Experts of a small language model.
Size: 10 layers, width 160, vocabulary 2048.
Experts: 256 experts in each of 5 layers, 32 GELU neurons an expert, 8 picks a token.
Training: a variant of SOAP for the experts, 491M tokens, 7494 steps.
Below are experts of layer 2 (counted from 0) of a mixture-of-experts language model. Rows are named router (the router's row for the expert) and show model dimensions 0-159. Each number is 128 + 24 x the weight over its row's rms, rounded and kept within 0 to 255.
After each expert's rows: a language model's description of what the expert responds to. This comes from a sample of Wikipedia text that the model never trained on.

# expert 37
router [134 137 139 116 148  82 126 170 118 135 131 133 103 132 136 111 154 125 128 161 112 159 138 151 125 144 134 101 115 105 127 170 124 127 111 143 111 152 113 138 186 102 166 161 104 169 158 163 122 121 162  99 118 130 129 159 108 102 153 146  92 103 122 120 144 142 118  98 108 152 114 160 140 119 116 129 137 120 108  80 115 135 100  94 161 130 119 124 136 177 131  74  97 108 134 130 100 107 104 174 118 122 186 124 138 144  92  96 124 120 117 128 140 125 177 120 111 114 114 143 127 116 115 116  67 169 149 155 130 135 163  78 121 154 114  72  99 123 143 156 144 135 133  81 111  90 146 146 131 150 132 143 151 135 171 173 125 127 100 101]
Description: Early pieces of words, such as 'l' after a first consonant (accomplished, girlfriend), and word starts re, co, be, do.

# expert 33
router [165 107 128 123 136 153 127 157  93 132 157  94  88 118 108 124 156 110 179 161 115 154 134 157  89 131 107  83 162 133 108 160 117 123 128 118 125 167 125 132 132 122 146 125 132 166 169 133 160  88 123 121 110 129  68 156 151 126 110 123 106 134 155 138 123 146 124 100 133  90 125 110 130 128 124 131 120 129 117 120  60 134 100 132 205 124 111 118 122 176 116 102 133 135 121 150 102 137 159 156 154  97 108 132 137 105  85 117 165 137 152 104 117 129 151 137 144 135 179 153 108 137 126 131 135 129 140 115 139 105 130 116  91 119  77 136 158 116 134 128 181 120 112  95 134 121 169 121 120 149 130 103 162 111 136 153 117 136 171  63]
Description: Short vowel-ending word pieces inside names and words, such as a in Laura, se in Chinese/these, na in Canaveral, ce.

# expert 5
router [149 135 139 108 113 148 105 112  90 138 147 106 119  97 141  91 162 121 158 191 105 152 140 156 102 120  92  99 162 129 140 130 111  92 106 158 122 109 147 153 111  97 173 112 141 155 110 126 117 112  95 103 113 165 127 169 126 109 131 157 101 119 150 156 156 162 124 129 116 123 111 137  98 145 117 129 146 132  67 108  64 107  93 130 174 121  82 131 110 176 128 120 147 127 127 103 103 130 108 108 162 131 124 146 142 129 116 114 123 108 122 142 140 119 175 139 143 136 148 186 121 121  99 169 136 144 119  95 149 129 128 144 113 170 105 116 136 145 136 112 159 162 108  82 111 128 170 132 119 168 144 149 149 105 105 146 139 100 129  81]
Description: Mid-word pieces like d, ce, ship and closing parentheses after table country names, as in singlehan-d, for-ce-s, Churchman-ship, Indonesia (INA).

# expert 1
router [118 105  84 144 163 107 119 135 128 123 125 121 118 147 149 135 190 126 113 176  93 157 126 152  96 129 105  76 127 103 160 153 109 116 147 157 131 109 112 132 127 128 178 129 168 147 141 142 118 146 127 102  96 128  94 159 117 120 124 107  95 140 125 135 164 183 152 125 140 142 155 176 102 133 136 131  98 129 102 129 114 153 112 151 167 147  70 124 113 135  92  86 121 152 144 138 131 144 129 164 182 100 158 138 114 135  86  87 102 118 128 151 112 100 138 141 114  86 130 132  84 170 126 124 111 155 135 109 104 128 118 134 145 101 129 124 129 128 151 165 127 126 101 109 115 103 130 133 142 150 138 158 153  90 130 137 120 148 185  73]
Description: Colons after labels and titles (length:, Note:, Crossing:), plus 'th' in ordinals or Although, semicolons, degree and second signs.

# expert 59
router [151  55 161 172 171 121 159 114 138 119 126 128  99 107 131 137 170 131 121 161 121 125 143 133 117 180 121  96 128 122 125 130 126 117 108 139 122 114 133 160 117 118 167 118 140 164 151 146 123 129 101 102 102 182 147 141 118  81 138 154 108 113 128 155 116 150 140 123 154 103 149 146 129 135 133 118 125 103  94 101  92 162 104 123 130 121 100 127 110 151 134 131 123 154 124 148  86 164 141 126 153 123 117 135 137 113 120 131 129 111 117 122 103  70 107 193 144 143 116 153  73 139  99 147 100 145 118 108 106 114 171 122 114  92  90 148 164 132 142 131 168  98 124  72 133 108 169  99 148 148 152 137 142 115  97 185  91 133 129 130]
Description: Final pieces like te, dy, ry, ty, ure completing words such as custody, Committee, Armory, attribute, plus frequent and/of.

# expert 8
router [133 123 120 138 144 120 130 155 118 117 165 116  91 122 152 172 133  91 136 188 123 189 137 148  95 143 101 107 107  94 129 114 125 124 113 168 109 150 159 122 114 140 157 133 129 150 189 132 135 130 108  68 126 143 122 137 139 112 124 111 119 141 122 142 109 144 110 102 153 142 140 154 147 146 179 111 124 104 115 111  79 133 113 103 181 163 138 144 140 124 118 125 114 126  98  95 121 102 139 202 147  90 124 144 133 128 104 168 122 145  94 115 157 120 128 153 125  83 143 143 102 108 128 167 132 129 142 133  93  85 148  84  95 124 108  94 149 153 126 113 146 125 125 104 125 124 146 146 171 167 134 126 130 100 127 179 110 100 133  95]
Description: Adjective-forming endings like -al, -ian, -ous, -ary (legal, Liberal), nationality words (National, British), and the preposition of after titles.

# expert 36
router [144 122 164 137 160 123 137 123 101 152 123 130  87 144 143 113 122 151 125 138 114 125 121 156  51 163 115  63 142 104  98  92 107 131 132 137 113 151 145 141 124 119 206 144 163 143 168 121 153 112 120  99  86 142 127 120 134  91 138 161 109 130 124 124 145 144 166 103 127 114 182 122 152 124 176 110 139 120 108 127  31 138 111 104 111 153 107 160 151 145 126 100  97 142  85 158 118 149 132 127 167 118 142 141 153 123 125 120 126 140 124 152 143 135 147 146 103 142 136 157 102 126 145 161 132 140 131 127 128 124 111 110 149 127 131 143 147  97 110  98 146  95 132  99 108 119 175 171 142 138 126 119 124  95 135 146 121 125  96  97]
Description: The er suffix and similar endings such as ers, ber, mer, ker, as in For(mer), Vand(er)bilt, pain(ter), und(er)mining.

# expert 7
router [157 110  95 146 117 110 136 151 154 139 148 101 114 157 156 158 164 112 151 138 156 141 164 136 113 180  87  93 143 125 147 148 122 137 131 204 113 140 133 135 166 125 152 157 113 162 144 123 151 125 160 119  70 135  85 182 125 117  94 118 129 105 124  78 140 152 149 114 121  92 153 148 147 135 167 103 120 128 127 100 117 173 106  94 144 121 117 116 107 111 126 115  89 103  91 151 121  88 147 140 165  99 139 139 142 111 122 142  87 132 137 147 124 103 144 105 142 134 131 129 110 125 168 125  88 134 122 114 133 117  98  61 117 130 127 113 181 155 110 159 143 125 125  95 134 108 141 159 143 136 132 136 102 129 136 150 134 105 163  91]
Description: Prepositions such as in, for, on, over, after, during before a noun phrase, plus 'ite' completing despite and capital O.

# expert 29
router [135 132 113 150 122 135 169 152 152 119 100  89  57 146 147 117 174  93 119 146  91 165 155 108 107 146 132 122 140 124 169 100 122 118 111 145 125 124 130 154 104 126 168 137 111 165 134 140 103 138 149 108 133 146 148 168 162 129 162 154 119 135 127 118 119 150 136 105 102 127  98 132  98 170 149 129 117 110 150 120  73 127  72 132 173 128 120 127 105 175 135  96 152 141  97 139  88 101 134 114 165 114 146 128 140 140 111 105 113 110 172 115  96  95 138 148 131 137 126 164 131 126 103 123  94 146 148 109  83 157 139  72 104 128 134 149 126 152 130 151 141 177 149 100 135  84 160 121 136  99 145 125 137  74 126 151 151 130 134 119]
Description: Word-final noun pieces like ment, ation, tion, ure, and it or ade inside words such as arcade, façade, Digital, Publication.

# expert 57
router [136 109 113 176 133 110 159  92 150 144 106 153  94 142 168 111 191 109 131 130 123 167 163 116 119 165 117 141  74 110 165 122 128 162 108 155 152  94 125 131 133  90 165 132 110 157 118 118 162 125 148 111  98 138 137 125 103 120  90 155 108  97 127 135 177 130 135  97 116 143 128 144 144 130 145 118 140 134 111  67  83 115 110 147 141 130  81 151 162 163 142 121 128 144 148 118  94 100 146 153 127 121 125 164 122 129  80 105 121 123 126 134 117  97 160 130 155 116 143 166 122 152 137 123  63 144 124 150 111 117 123 133  92 123 124 101 115 101 134 117 173 148 115  80  95 103 163 165 128 117 146 123 134 118 123 163 119 149 107  95]
Description: Opening parenthesis after a name or term, commas between list items and place names, the ough of enough, plus bullets and LaTeX braces.

# expert 3
router [125  74 139 138 157  76 121 116 156 132 137 123  79 140 171 116 169 108  97 156 126 178 151 134 135 143 137 115 135 128 138 157 104 125 113 132 129 140 122 133 171 118 165 114 127 189 138 116 108 118 118  86 105 153 121 138 185 125 122 153 153 143 129 127 130 165 158  81 132 115 142 142 121 110 161 107 148  97 122 118  62 162 121 167 137 150 110 129 129 151  90 106 166 139 141 143 139 121 153  98 139 122 125 133 118 152 106 111 144 121 110 123  99  93 156 154 123 145 130 156 106 144 154 118  89 152 152 132 117 125 101 107 137 100 118  93 132 135 117 106 161 171  79 121  94 102 101 129 141 132 124  89 122 122 140 181 141 138 100  74]
Description: Odd or rare tokens: accented letters like č or ž, raw bytes of Chinese or Japanese characters, en-dash number pieces such as –1, –19.